Experts of a small language model.
Size: width 192, vocabulary 16384, 21.3M parameters.
Training: a variant of Adam for the experts, 574M tokens, 8756 steps.
Below are experts of layer 3 (counted from 0) of a mixture-of-experts language model. Rows are named router (the router's row for the expert), up (a neuron's input weights, with its number) and show model dimensions 0-191. Each number is 500 + 40 x the weight over its row's rms, rounded and kept within 0 to 999. Numbers have three digits each.
After each expert's rows: a language model's description of what the expert responds to; "comes after" lists some tokens at least twice as common just before its tokens as in all text. This comes from a sample of Wikipedia text that the model never trained on. Tokens count by the router's weight.

# expert 19
router:485449442507465533466417444459537565498508456547528472471507528484463523479540551467473550516445458491436517456507494437433530484595507521446497521466467524547554541521494475529505487522438448493458497453490535451502545481465473527517535441561460472482553419493476459458509522577505530474569465504482566448507533540488546447489553513522485534491517528504464414532440516453391585483520515469546537474521498510519526401491467516507524545545503516447477569520553502448513544511562530439530544488531567462496559543494544526498529408499539452438475503488485460569551529559480496558
up1:515469522475547525523516451534479535521566470453477540414534539515542471507544544526484535473470440492452527453488488511519447474521472536486502478503538565487540484550508561422486553451462431453502566443535490520535434512508546533568482546459546471497504530521488480510473500580494500581522486523440526553492406444534460505503439408459494485527478482502442449535455456425484515479476486423507477501547542500532498420509440469502530553440439450526515435525567475492450421479464474528597561447539413511471424485522482530566507549488487521428516485505525501470438497512501486478
up2:463495501535517499485478574490500504527551483545525464453473494440492541480470484551430404590486480506528553460521466499484453487569454420500432528537476556515573506482469505521545509556435492471505501451536523491523477556480487488539515438521463478419460445462473463455484407549415491543508459473403519452460543514462511464532488498522532502470440532430554500515476458480488511557483559503515434460468409526574544439583511472488474545536510489469525467526525542495487508517548500513508506555517511484490456540503550536468577460529491408461576575553542484528568490504459516517
up3:572492519520493552439589418482503576457460468517498487508433394508512469493499507426489520560492426537501494485482505444538554498545497492436527456491492503545549505487422485578531544474522572532521509546524500584544526451551534454431497489515507500519488521487487441490563508496558478460549446484594454559503507460551477502516461551462497514395499524470496491422435487528389568483517541519501476462508553470473478494549454497513497529538440457517502568510499503517468489543490467584522575459542540502518454508426528499484486492511516494558419477475531493530488480465529440484
up4:509430385511455500560557513432484571498448539500526572514500494515519518489510542420577568472444438486456482447472519470490527425453475522494486502494481444552539432513532482573508444488439488437467461417503455537548517521468508487493455464569496495491478414551488502502509481472538475514493465487524441468549516505485509574494454472488440600515523529498519563535541546501487550453575513519437566488566466480513509513457520545471498478512450491424575486465489536486504559540512506485473553523518506495507506434508532461518453428539582563464545473487472444499523460434541483507
Description: Occupation or nationality words ending a short description in lists and infoboxes, such as footballer, politician, vocals, American, Animalia.
comes after: ",", " =\n\n", ":", " and", " –", "),"

# expert 18
router:473453480557485556464480478441527532484530479527539469470516546445497519439548520506468524499464450485448518429481528472484570496550512557471534482500463495535532558517497474549470478531458445523463481409516538447451526420495472519553570478586465480502544470488434438458542508529483500442574456514508541487513543582557540458502535524483491552475531546519466461518511550427453562447546503473520515417504491519515554450489477506531494575499491537458418523503530531434553541531523546470536564486536520496522554497506535536538511434476585453451484512477456466575501583589516516561
up5:452520474566497464431540441486530465486515489481469446491530506518444491498484613522486509556539425519448512480473490537538539572510478510502487523461527492520541495513502592445513560510437362411491518456541546526521474528556528465560460483602495506532464479422434616485532471503478462448574505479487464522543444497544475479531450592421463513477447502451530487478588477510497514536471523468470545483507500544489492499513521435528492481476492479487496491513497518497517446473476431511538519542476488449509568500528484472555501446512494520471537486387544507471479492562463466481
up6:573493539526541489501575584526472449492529550462530488539452504471545515487499551486500469444452479449493541496476503505498451459486485526510455547463520407550451505538549482475518409457545476517540467459450522496467453551539534505581513496455514498537415475556484477531561501451589530477478511450496535543545484517452457565539495535464495504528508469500370522498514380480473511536495563507469496478502477460498527527506498572434497523470533532458448490460545581412572464506473492531466495479487441541513489486553492528484515581455602541481556536509513474453467542503527539498
up7:539534515601453453487534435448487527509534504521489496493456487516440427472545603568462515488473560500477497517465492542542548458444479513404511467498493576482482504440539439535495450570528482530461500412520484532550474485476459555558529508544493509523433397528444467439487494472508479500480540505474462562491496542479477516523531470477496482472469433387507482462529533464440496460496530515530526553521448508556529487460488420472441498486569489472514429486531477481455540492543485463535517612501511546521514450539543517551439569507448492527509487506551543519468514551544451465
up8:535485502513493494435503457494516466481499464510478552474514438420505506459587478568582561595572488485477559456446540557545517517465512507516544510504538512524460485428482516587454483474476499538447523480540551488505525483425499522533629514515490538512470565560447503526504486526464477475549502501480482605455411525474486478511483471462488537535476360478533523469519525423483534511515493520438463490508551470507521529458510484506472573496415520522453563543479449470536473533521526497473496529524545538490532433550479460568515445457562515484518418485513493511477548506477531469
Description: Common nouns right after a or an and an adjective, naming roles, events or things: a charity, a 1–1 draw, a member, debut.
comes after: " a", " an", " first", " A", " new", " one"

# expert 59
router:504437470537479566426450458453526488548512484571516481478517498457468549463539546468494519526427407575451529442482507453469479488562520526469531549478495530536517488528415484568491502547480459527467498450490517444438489458452510535525536498540436430484527470451459471454581527522427533454505485529410528456538514514535510480471550573556505531478511546522423490503469568489501528483548457464566578495529536488534526450497451526550554530533487555499455561549561530464544506508566577461517510489521480504571537521493483525515538490494523454476478543454440479571500555509484574545
up4:465478512478443484496463473565552491528522462507539500509492595542530462448542543505460464487454477536492560481498493522575478541551510532436467476475485451508467480568445502504483537495464493542522536511431467449440463504489477519485525567507529474501462498505451597542547479483530499465583515456486506504435412488385470504496494531505473517450456433475486486519509565466514465476510469499496544551476521528525567485506472508418502470497469516499465552569510575533542536544479465499495471488545529395600440478572490460574512517576521566427539585451492439479520501473462521552
up5:524512534476505515505496515500558447465477533518474508469549463487530513487476465486513516480510414526500459488454483485500494503485500478532558548499515441516572468432484511504473509498504459552511506472444546536481557470467537503489465487570494550484527525565512451416503506553538496506452520519514565528562471510516522469504511468638508518596445520413536541497431523539495450500515480430519508438519554421524462448443548487499511496523520485475512469613467504516504513480497538456513539477508521491579570399404582460497443571558479505504417531408469494517502510471508511602
up6:537553505521519509509495424491548509531515441538462396532539543515466509421441470505586508557525496543513504475479496420520565530415530503560463487502452533481534485461552526543537470494506511569530519539532445506555591498556494491473498541574506518520505534607523486471514495435527538494512463509555486455471499496490534500490448490461458483519510471420523530472523528489491605515622517427501533517492468547488553550464487455536546497521528539507440486593516467513489457560446529520468520483486451465490441527528568525529487539536527527542510526416445474504479507490521576571
up7:477493467556509524446492486527503544536444472496533540468479481521523475515515477498451511472486486546523539455470517513466506498503487436514482506520436448531499549482504520490407517492503488490545526551507492514407488471427482558492472510485490464498523543492510513498463537444451493517532414475485510539430483484558477473427472573529482517481487469476442390484468547491468555490518528412409490505484562568524508555522443552498581496516418464557335545577523512509492546563424493492515555507588530526574497558510439534487562531523564517472517535521465434527503488486527510496
Description: Pieces of abbreviations and short capitalized words, mostly in lists and tables, such as U.S., Jr, Pos., No., Mr, J.G.
comes after: "-", "|", " U", " |", ":", " D"

# expert 63
router:467429454546473531498465484456566578582501487587541479445488502436455546457524517445452525500478483548473519448477533438471517499559518556498520512452481504518541537499532437487489477512489495504431430431462533428455525452473471523509541488587500455447535473465457431417519534560506567443513476511468536492484513573525520464436522530536560536456515515526488501492480527496486546429569482421524580444567519507509522435514455564525539580516483535483455553512510519471518523546533545484487500501511491511535534520507508548525559487471544407470471532470490464555530565508486590514
up5:525454428414494518540453522444525545501414518471457477517504600461458526574539537531454488550491501544491490453526527440438539541535502502521523521509513497570486448568530539502523510540518498462526558471492488451521473470400455499499531477468465445553527432444461537437446483512506551535511516517476512513590541483555566495477532484525473491469514519483503482473565490468496391583527487460534503516542427497529487405545549462457441526464473481521524495539473549481517548451546447519532475465458510534478490507466515570491583530511437429513522532564477522440574492514534449490
up6:507556474571468492486482471597574512494492496430451465452523440469530491495454413492482481353537491582472531564463556555445449456537441541517497436477455487505506448544501488461496501473495464483464477459465557451485481467479437477519496547514574535532449475474546456512498497382494450483515504491545496438381490564534525536453484432488559453514527502499545496548511502526506532503441508449467457532495428512466505518543491471507472526478565574548512525494519442512518460490575519497501510477471461519463461495504455493535526520462470540559500513480492461549417504481544529531
up7:514497587549470507429481508393574524523482545551506429552492553569539481474459545455486469497441509452502461468565515498495472462520465533519436515463552428466470528461499465473521485500461478463492509489422555493473504490497544518477466534486582472515472489483529516462471564467508553464449523457476445454418450532446487554462511472533516515453480508466453510452487509519535537563470523485481603571571493516466495506475547562504569489467566425495581462564426540498447486512476477509506541556465513486522468535515510540463538496460607503459549508519528446505463590499509524465
up8:403419530468492554494502460532485450368484496573488411483493479486516546531487516561540511523542480504503467570457467537522483535568469501525504418448529466549539576554479469500526509532499514595443500451491488534469485487559524485491481520441476551544461495470526500494451474544517512569477586537521524500485512490559483454482462475559525548552489532521498499597508474517527591494554479532510515531534399478599540475519536423447490544524526475520497464541525535521457486425541523505469479526477465472533502514498518479513509500551486523439486557610521553515555526483496468506
Description: First three digits of four-digit years in tables, lists and infoboxes, such as 201 in 2018, 199 in 1994, 192 in 1925.
comes after: " ", " (", "–", "|", "283", "°N"

# expert 38
router:482476447585448563457494482463521561502534444527517490458549530464463541418515507474467520537491455507489499447473501439461561451546547544520519498452402514521560511538493445539423461509477463528452481458472555417434549452463490522526532455583486479473591473481474458453507524515492542454494464545486502486496545540513551445475537507535518517443587545519497485495495539429437541474559445465522536449520491540537577490479494562537520512535463511473466510560532496486526532511504534451511489459571532504539534563539528538558505459471531507484485491504460473603536542547473570585
up1:462538468515573470532542559493483472505527536486520492485450479473483546505519498568616467506514507493515495505475540534441513472499499489512445510477469493516575464546593469511548513501534498440502435495499489417407541481574547597453552461436494489430485538501493484453467492586545536500452511556463507565540493455443500483488493477502591540533456524495480532488528484489530480457500478502601450429600510568470501521545474495479494496488405480558465501504486540542500469485489533554473447517546437526525517461521452541461495587386483507511518471518521513458533474480447525551
up2:475418500471439497517497518447525538492475535529491464494545462560526484518507497336452510542498504451550467535463506512519485467509584546556499532530531499523503478398515459501467487510534448525496502472494491467552483466534474507515535539478533496448590469395502436507595570494522559525439466511499474521537508441493463532494474470477505520480491496449503476487528544453551511496556468518491534460535536503551515495439515531535532506541492478449556471548443512524555499453524473461454460499571451511425481507508524634532499501529438509407501495470501508533582459401530501462
up3:490507546468560555539507539434477505501426494489552597442530579509500560463483491590523458476510557496472488528440501489503608546520535501564491459537505523518512483530477600546507457418498511433511460448488464470512566480525486578531462516502525535482573458498461426505463433535547458482467561553554481547482544530414467525548515471419471475525538560448488488499552547417487457530520436500534511499502510518474491507508514511527541482456524433541515501572494510499525512477558498489518582539475529479480467529527477555532470510550555504481540525488448510527440482533451562567
up4:436479480442563577455486469474518503471554517515512510556509464416457532441478445559527496572472373434520473431486483405533485522467466471547505508495467476476614467586544471488467442473537525490493485524493571491481581472463530494532499572538406446418464482601542527520463500486472549526513523532471519550516509481523509515505531482487477487505581562527528492504434464520529541551477511517485477466514465413431481513517494589457503483398526501471475524531516450502447478515488506500485504483494543486467524539513512496487458568547549506537536515506449533524518476493522542527
Description: Abstract or common singular nouns right after the/this, usually sentence subjects, e.g. the technique, the position, the operation.
comes after: " the", " The", "The", " this", " This", " its"

# expert 23
router:492468483538471519444462448454511509539546485521559478494489515469463548456557556484454504533464461508445522467450528484477538459520535552468551519471438503520538532532473469535475519537459460500448479437456526480460509424477460520514540441566504442469527477466455482437558531514453495438530387508417559490501541538535536451420534521527532532449537519526458473492469535483460522474557477449571544415540518517527525466527469517532517550556448555495452498528517543460529516527552558477557540459535518465516562487501553518545563448472574453448418545461446474549540558529507551549
up4:523399477464516494503490441528503491459403412479494490497522495486480580493560462496559534471452481535527639460546479506493523502502525507460513431528529564518477478580486477566503504516511487503436484469566503489549530496448430450469503491448517490555475496487454477521520542496519501568488546518489504531447463538488410491488539484530522485459447509537497469535498452458495547492485516495523556454513520462512568480448519473584492497490472463559468505451469465497464429545602509492492540476441543468514490445567563459506461534538513463553585513520420479526577416442513503555
up5:480506503563525582526446441510478512502517525479483521538471535455494582524502446473518497433562537571517546516508507486444458481607515476563490506474484501524564516517549479519495522593471503517462485501507485512465526410526481491450484484517488487408489523446541507536512447489517516477475517655482574548616543499460582447529474481494513503451590533578526531506553434525524538503462503519509445470506575498486499519535493475494516486494450473559481377554497484495452498491442532495539503455556467521566533487492463541494552513486559496460422511474476493503503493474539533489
up6:473470498525533494435458486516535494496505567520487549493494544490574588450519499463517483489521549548491516425477514533470472549480505504384581562438483483544552508511481435560516541540456457478475503446514444531509601510482460494500466511471482552492486498451525541468514456528506477523503418453503494544478470462460531572482494493520486494502571498473538518505517574494539531534505624479438516500439595484486506494567505478584500548471460567511595516503478505492501462554592517498483528458515529467535431475536533450530500494502524477535522475411507444435555567559500517539
up7:490443431555515505518470532496509471510448512481555526438558507471540503443503521526573402459515506463450516493515475521543520466443467532539530508542460470518472477537485461504523513563541387486481489453423472508443467442556444452529493489472487527428544455531514498561498466512435493520590471561518468512462519563470534459476507479553501525467447509521512517510448561485518463498462448527483461444580529569476471484496523531527494564462494544524505476581500510453494436452522541472538511466563625558439440475473499512565530562427556514478505472573524508464520509497443480459
Description: Articles and determiners a, an, one, this, another, and I, often after to or of, as in to an end, this time.
comes after: ".", " a", " to", " of", ",", " in"

# expert 60
router:476461443541465524452467467465542536538515465539570487445512533464457555494551552449460538526471457509449529470478521440464546458536510547478541526468447533521550508543445483536460503535440438514462465454464523444460521445471453549553546441534471450478546471474438473454550522527499546465541444532457544468496526537537536457438549544548514542458553540524459479476478537455456543451563443441559566466523510511516531451491452518547538555556478536450458531562534538467551531540547553454537528461522518460531545501512499531536550462460551447462441520459465467547532556549483556551
up4:447478556488536523502491473429491513513445476532488470495546453458449569557584536536498448485526434496524552499530424456521521490552492542594539471592433584494490529481521527513530559494510532474446526514469523553534468549505465487502547527489455515431542511448501513455518455561477508490498537565542527481597469556498494513514492451500498545522414515498508544486534486499494518516457552484440561455492473559507495531496540467504483517456484502444515459594497457469478416509567540525470461533492503470472430475535519472507537619465468514518484566534466462475465625477523533448
up5:546470460468565485440489477501548525515419537584492438503567511520496540514474490491365448514498454522516468480523486527469550404492534517500555521528457492577468485506464492458516451456497540493527544494502501464456505503531484505541475466465554524582485476460493537502528516538556521519496510437425446528570545567459424400474512458509534454503517501527503476508523456541409533497477460499582567479483442526457537458517531495493463448445517574497473474525511572502564434559487473432567471448478496500485591457541534479491462517461482475500552477539513510452550472535523534540
up6:468512435453481471376559454486532503530459438484477500530440475610455527528469556481567564573518424517476498435515549578477533518485493485450476460479467556509483510511565474533475543523485468514499543568444524472548532544495494521458538501573439548450555525486506536495479481432461468471533487568512502462493489487519457414467504486468457526519459501501563495486503567431536504458520487500448581567512512560553464532507516450441577549544504593557458446555533479497500464485473481534464478534573501447507475523483464461524515451499509531492526544511456506462491550480447506461
up7:464452516481529475506483519460524519535458484495541500532524449535503573519463579507479450400457492482517504502492509513537518516499501538518522536517474558543516412593534477509522496462488534456429499426503534433508519531532487565470522474429494536570519497495541520514528546517531442532491528485479529477567456554488448504468424476532487482534512518484538496522555502481550444525477553452461570550479476553524533559433460489553468516549414507532474518623558476419498480533476468509543513390457566509483471570545534467496457525491494569492555462584519460500461545586528503510
Description: Letter fragments inside rare foreign or unusual words and names, like solemn, symbelmynë, Mäntyviita, Daskalakis, plus some numbers in tables.
comes after: " |", ";", "%", "on", "ut", "at"

# expert 11
router:497472479486497486481427448538551508553575447516539438464508551472506545504504501454459559516472483501457502492452513493479548478558554526474557539486500477500541513515492487538439434526479402504454427438492503410472580483469444524520586499561479406468531504513451488485544545553472531450503476567450552453473521515473490486455531559530507561494513536497439485481453542426426548505531460426557533446532525505514491496562470522522520538510474510507457520495533516451546515522545593470546487473506494511543562532519487553533555440407546500456479516527456456571482559526456559495
up0:524530576469482442435419527535462452500480489476534475480462493440472567544471480450555553479453480616478542497489530427377448484527492483452545527545482469469504507549541494529474533502458543512503417453553608488469507464547500544502505501586496407472539545540517526500456533520505480467472500558477544456495594491448532460542516409504500480525526529510496546494510494504504478515552493405491485467496463522587558492496458469429489464478490578540472502560560465503421468473483535471528510554520490546481513472489437536467496518535531516464499497526438490521511481554532529542
up1:517483488500454537483449509532526490514484511473517540470471579535511522442501463448479518573528480579442483492449544472425504485525521472481505554396479455503512416582530481496537535466452512565481519498518491423407515537438512526493535535530400444429468522494522578523510524548515480494509451575514576528516465502494474550526527495519534489485515462532504550555522439523456520515509511412463497460488574494579573515531529498523489472485591534518498535504424479472642459528470565497551516493465470481520582510525498457488529493491488519508509461501454516501492582508544474561
up2:505492531503518460546538439554487481489563486455548523506515543511510468486516543504424500521523525519497535506521530495566515518491530551523456497444530461523608589561481520539456505554472434465463537502504524475504521496510503471515558504556524500497468475486487558481591511543515520519629564497508591442496462533471471540503514611501529489492475519433541507489475572506494514530481499503534551431530509570453474496524522487520471523486569542490424532463477541474597454492463508468469516509469550447542446555508538554472493427612504521435481511471561479476491584555434542504
up3:496454501481552464515422468474495497492478496561464530460572500462491492473537550474496449449496493502516493450512449533504512523508599521480543513513550527611550492485515555539449432541471422448488527528574524471486481423563431487500503491446493423450458531484523584509476434508427503554525505547484493454519517559552476495447485472550530553473436518506505547505563508528513439504515469545474524422545447430481469502533501511527460561471471428493473444533489492503477492476473498496497483441501501465468580466504522477558567441511460521421494453545539504537461495481389589479
Description: The word as and naming or role verbs in career prose, such as named as, became, appointed, established himself as a.
comes after: " as", " was", " known", " became", " As", " served"

# expert 50
router:467425472507509524503437496478524504524540464543546460494546557441487521502566543482462526499469439501437507486508549452482535471551514517451537507456459504498523527538503469557470507492478479542458498496466541439487491452503431524542540471506466435539512451462408509467506547545511542426556459541423529449522524549529527499470617525505505510463519549541471486488508572484413553463532456503566533486503517538477524409499442536547520505595492533460464527518552505478528552550535549456526520404516505422512531503480563547518589482471508420487491507477463481543550507530469602524
up0:446475476433459486457478526579616512507421513522474529458479616529506507478505538448402510499439497488468508503480479503436480511542489509437537437541465493489472456541531528418490498501508522502532563544446563475510487479461467522513493511541455418482511500531553596548465467469471492541508643515487488527522514473479534534501515487479470498442507475501562510541507464408450578507488541483478464406542526550469497459522508487464477502511531495537482524558495589543530495522486461468493528541484591531486532566504522501509506507472589555550505517439435485511517508526533451493
up1:471505460480544552451564411512473505480475465576495505545525495509537473502461460443455429467591484450485488546511495573478512545483511437501530433455530452467563520512508438472567513488510509502487460529559521507467514494523553419527530387455450516524471497519399498478503510501503435495432486501585528533558516568552515454441475498483481486578461516381402479455496452526443481468458526507556498514498507451466542511443539577525540489529523470478559562522495506518510504551470497473500510484495555549460543504467526538502470549533537448507528517586532480527471487525513535449
up2:495499526503478487508501520455478419492554516504487499532535505454482506540542609508533595487483452497512620512531527452550485456522522461516528471538491546474532568495512491528457466504523483544523487529561475436505413545471500472532531506503540536510501541624485540506447507394537440473614542421461518472537456482518541441506449553472578513559476496509459567520505550498522527449538404504486399530453479540456464497461465520478479499508493501498413463441498521555498531513467487539529474418524550469521505459515502593529511452484527522524497534516504521515524512453521525497
up3:500577431498475483519417522470506508503498507539450560517471606480534482478480521499452589549441495541487537515500528416491452496491469504478432480521500468438454430488537508472524427430475547498499487460526454481540457466494483463540508460476501490540527503495396486519491483502471529501540569503456512422424493503509490537496591497512441487470532474507467532475515429557477431479525431493454488453514489519526516529482466438635485549570450493546497511479464478514468446535454428545418528493432555552476551469547551474526485533507525513503537438418508511511445496461482526529
Description: Given names and their first word pieces in tables, lists and prose, e.g. Steve, Alexandra, Karen, also place-name starts.
comes after: " |", ":", "-", "|", " by", "="

# expert 8
router:452492481550466549509469461477524518536561462527512448470515526438451544444553524442463534544470460504448503475489542450459489448534540513441533525434464490496538536541442464537484511549436466494456465448503501450445572453460468568524532436556483481465521490505464461424510492541490526442537430490441533490504522553534505477461566556518523574484567568501455474494485543490437508502569476403525579435531524497520507430499486502522573561530482506459439507574555518480526556527500572456536554492525520488524562562467502544539509487453531474448425501489476445551507508530481545534
up1:461505509514556507507455469505508571472462454526480440490563500424555520374531483484418521473482518433521504550537512451506501497440538460515562450495554488476540488511431515540506482493415481504483465524518477509463563435514496558542598511499481503554468467521469501469475472521453514505524550417470583553553509526512490517521566540482516542489507586509443498514516556488429483510460566569439535504458563462490529472463517511491493514453539536532446498524535616478525591489495507480581528489481537461470542491537541502486501458540594416492544506507520491518498448530504549540
up2:519499474546439550523460521537500515497519460560444542525567482478457445481536525533467521497463506467499507549472477618567432473471500449485467499561551508459517546529520458505455495524469544576452455496521493485516542599497536481440523523475532439485386462446508510491541509537472471499514553477473493484593482567491454486461475483534530504552522582484516445511527522522534490470469515527475484416407509555618546562495537475515500555545479471525491467422502526454509593503488508559425525479537456464530583497523554495472469497540490483529451485457509532480485503487464439551
up3:494484518578476537504549512531518488515526434502504505541496522477486463451510499484370524540536383529433455514517462609561454532533512477376497488476528477430530583522460545549460543437466506544548515474535581484459543511488491487475509544510553489397519487484500495469488477474431479466523498480523470443459414568421448453511461518515562506465583545474562496495501597520530424493482508482518517495483430516487493525468504455496515503460502488473439500550544453469474541494477493468530497469505559434531503483555526494491453477502482521509463547541460502490446515505436492466
up4:486517498535528463519529459482510489624468503512508532492469509562534540501491535497474500450511493478479469490466489480529466517481491455481485429433405489487513558506553484493543514471570543511495528496565459557390518466531439509578432533547492517505508495484507507472491489605547503480443477457544525510532511475532491522526498495516540457491560481547472504479515549480554493486550543425461545480472495455462463501511519474505483568476567495564569503524567460500556530584558481454545466502449423497520568512493520484612460438520443526440482581459394566551508522532527490453
Description: Numeric tokens, digits and small numbers, mostly inside table cells, scores and results lists, e.g. 1, 0, 15.
comes after: " ", " (", " +", " −", " $", "–"

# expert 55
router:478455464567467534494410474496510524535509482547590472494521537445479521447532553493486525491470438543464499429488544429478518494512513520495534559467452540503544527545458425531441500526467417497459445447491505456451518452478458548523552436534466453457555474492472477419503486547495516438552432531402530489513507521508510488442551535502494558458497542480488478498464567510413525449545453464508536473514505521502527462535446552524519544566473533458471523510577492497541552537560590483544540475510540469566525527517568540568514483468538454475480528451463465534525550502447573528
up6:521500467542473547565576547477468500498498539461565501468506441455528464516494504503533475515499505438483473467471499507550552446464476482468495517443508501461535533489457540499484531526508491423539428477466488476459473558487529521518579444511531554475608419498524524479486480534455484507468504492511462421464433465442531499516495462476513468534458535448512422439447514523529517476503500451457502509506527575489569504491439510443489549522558581448428486587480465535518497517521475426433599483541488432481509474498483625475477494455461529494500516476527537541533555481415549587
up7:504509526591502525521557567481488468475557511518490479449450512502492497481528446513530549468530509488453541512546455456516498526459502528443487525479507479507486448517536406482499384559481424389510463481530459519480453577478570473489510417506571511582470425437444545432475505560537505530603512517524474479542487541448454526530510511456463466506575516494473517525451476500462540469564504496493522486492462493452489556557445509481397490457468529387531523483517505447527502541600470507581530468457494488570461473522507492517490532524497483523483495471489479502507531507533481561
up8:480490554533466490468401388545480499490525514460521475505481467554484465458494510464521485474498483474504474478507615450454504580482519478562476516484538449484488509469430438479552569452440463514615518464562452518432511471522535479540469499521481467520455542576498492459493573450538480480456467507423514496555515487498530438534479518444482542564481430441430437561479525511458561465551468473474572510559498481551506456511564500499531502537446504461433553512543493522472541431461502508503508534512561522530436508516474494475494407506519419484484475498538457472461460514529520509
up9:502515474524484493499534539518493574463485433569513489517460534536491625467466440512521556515495483461498493451518515468422539464489505497528521518507415478474435496572547524385362487473462499451491475482478493554521501489456575518477542538467506470458472477429526521495538500448518534502585492448430531498486416506479484460470495503510520483464550474570522520581473404501483567488491526511474538545526462507456532567569429558533519458508503485497410529540497467494512506607443526540458486538536470531513456526521538497568482488467517483460479501498499502456473523504500440458
Description: Uppercase letters and short codes in tables and lists, such as US, FW, ESP, race or team codes like CR, N.
comes after: " |", " (", ";", ":", "|", " N"

# expert 58
router:471430490528461469507478442512525522581583484552512473503502557436470506475520513490452550537492467474451510454461543478487527460487544506464536529449485522520493518539459443529407496506478447508438438459455512451478547483484456519504511440582486479494592422501509456424515512506497562483534419538452520435490529506569501418450572506552491532495503544499452476476495507453460497400593463429561570460505512544572553448458463519509508523530467550451467560494552514495531522531548513463533538446535498464553508507488510540538549469482538455452466506495494480568516508528476578524
up0:504498513521510424477538494462560566536431524519491522491529469493522495522487530550450597488574536508477515466550498510536482483471668438483511529444493499493431495429453512495542389525547455493549461519486452540471551514492469459499552468543541519489492396551523472529494514455581513434508504443409524523571465522479454513469487545505464506516525503517428477492458492447502527496540474505478557461496595484509573524491463534468446578533523537506543599515563540475573460498520445541468499454495525552514469460498516515486478485489428471515473473517495528485512494498528495460
up1:469458509495468527539511496504521511490499479542454482500486449486502480433501472542607486492455406526502506534506465443528545489457496511566535448528527513500492469506481415497460542468474474530454446484478528545476511535481522443507460450565526475516527516501533478502514467488537512580438454647450506477522574504559513508430535493508443398561469521501561556532506488498536472517464505460615413431558484617505524529431521513478530528501484469480477498462495452474421548488463466537491581482592527479487515495416518530541544504506486464488481522495525480476491505438501465464
up2:555523538488507490489481533435502468581469519468552499517462531403498497455510510533579505533512435503476427506493529509524443417467501511554470488522432502510542475443477507460477583518486536538498457524536512479437464569525535492484458507465510546534561443557494586529490486486548502511506494517581532533489430531461458482592528495483537492527477513485502576501553430506537444438530487490477502541579497542519512474492541575496538502565547543623554516539559517469506429483471485500534498464477479552513538561434434504468591429504470545438477556514483484470529496482507557475
up3:518487485476500504429456506547465524515493570486539490501524516496486484508541492492552536582531465522513512487470506417499497485500524500547471454448560507557600477549476456544458512480522435409488522559573508531464556553528492492529526484487433472497520457400528543471549447503486488488486451523502429510499450502424476451529581502528474556516471471452463540554563527565525442509458511529435512550553511557445491455522540503524498471484555617513493585472431527552564525540524481505508495466476549490491457586469465534552582498490532436482533517456537542445483489544445471490
Description: Action verbs following a subject or relative which, often about sports or awards, such as won, gave, took, held, received.
comes after: " to", ",", " was", " and", " which", " also"

# expert 32
router:491471423494498510422466470456558563567508441560552458473506549454471526516548549459414511496445451494456517418483545481466539473544510509444533544444471538524559481518494473514439497529474480491443478488441526433499541471484464544510575426535490495445558462484444461462516509537496543456526474539428573446504549538538507479463580492537519519438538525577482500480473536479422511480572418486512548451522530544534501453539478494517505541577464540480468539537536498434510504544517531448505526481527567488516563564483530556559556456485514478503466538446503483527528549533470526547
up2:552458433489489545447471476502607547502467465517473526475494475476540508492498507427480455479462501501474512510468442491448468444535468483454523520436479574482430501424474459464558466567522559536604485528410394467534508460482445498501470516546518528438561507576432491490466558531508472457449480552518465452400543468479538508480533512468532510534544498491506506502534543549443503468570448474487490501462449481539502489462538442468462474536467480519559479556414438542493541562510497503522577492504466479465492536478517535469488500508591481519539502488412461484478515485560477543
up3:517526491489513507456532510411483587550503555492514471508577483451511533538499539515471544523457500464496582466504506530487546536586511471484526500542489525512518590447555493462536441539508486516508538504522531569469501522556473519552498579509469529533561482475505476509482503479504497508521571449487444541400471469518504479520451475484516476463476477557369544510531511458480500490517530531484526539476471486460467521446389545511513520492486586538525485521542525500491533464456518492489614335458519510522572565502452485477475502547469558506424531540539520488499504502519569473
up4:503514441450442470482492567539584468446434479555485530470459592515467519532492530458471461492490453447577530515518563507459544513517475519478512482515432483479535462483503476532481453477477457519474507524414536495515469508502531506502422432541544455509475512506479570516497480565448511514511561520449483520507556472471456535557494509476473476464509496530549524500356537496449491552475448503598599511574487482568518378491472470458505434520491497488482496565557523486504564511518528464492436539513539564464544503526509440483493448489498461481474517437427452530461479518529468453
up5:428532526506496487472503529458541427513589459465485475560572419473457582470455510494462495494471495447537517463478492498550497491467595515564511530479449569492465448424501488474487526474518486564509513472459586534523486531513487484494497476479439521530549518466542464486456582485503592504445548463460462506438479499467578446560527494552535482481494561465568487530453469563488505511464518482441502467554476506525551548501534454490540496501527519508483574447456564470480445524490485460426482458556528546510568528449493490449524434453511531449525557433477411507529570492472506539
Description: Pipe separators starting table rows, dashes starting list items, colons and equals signs in structured data with country codes.
comes after: " |\n", "\n", ")\n", "\n\n", "4", "3"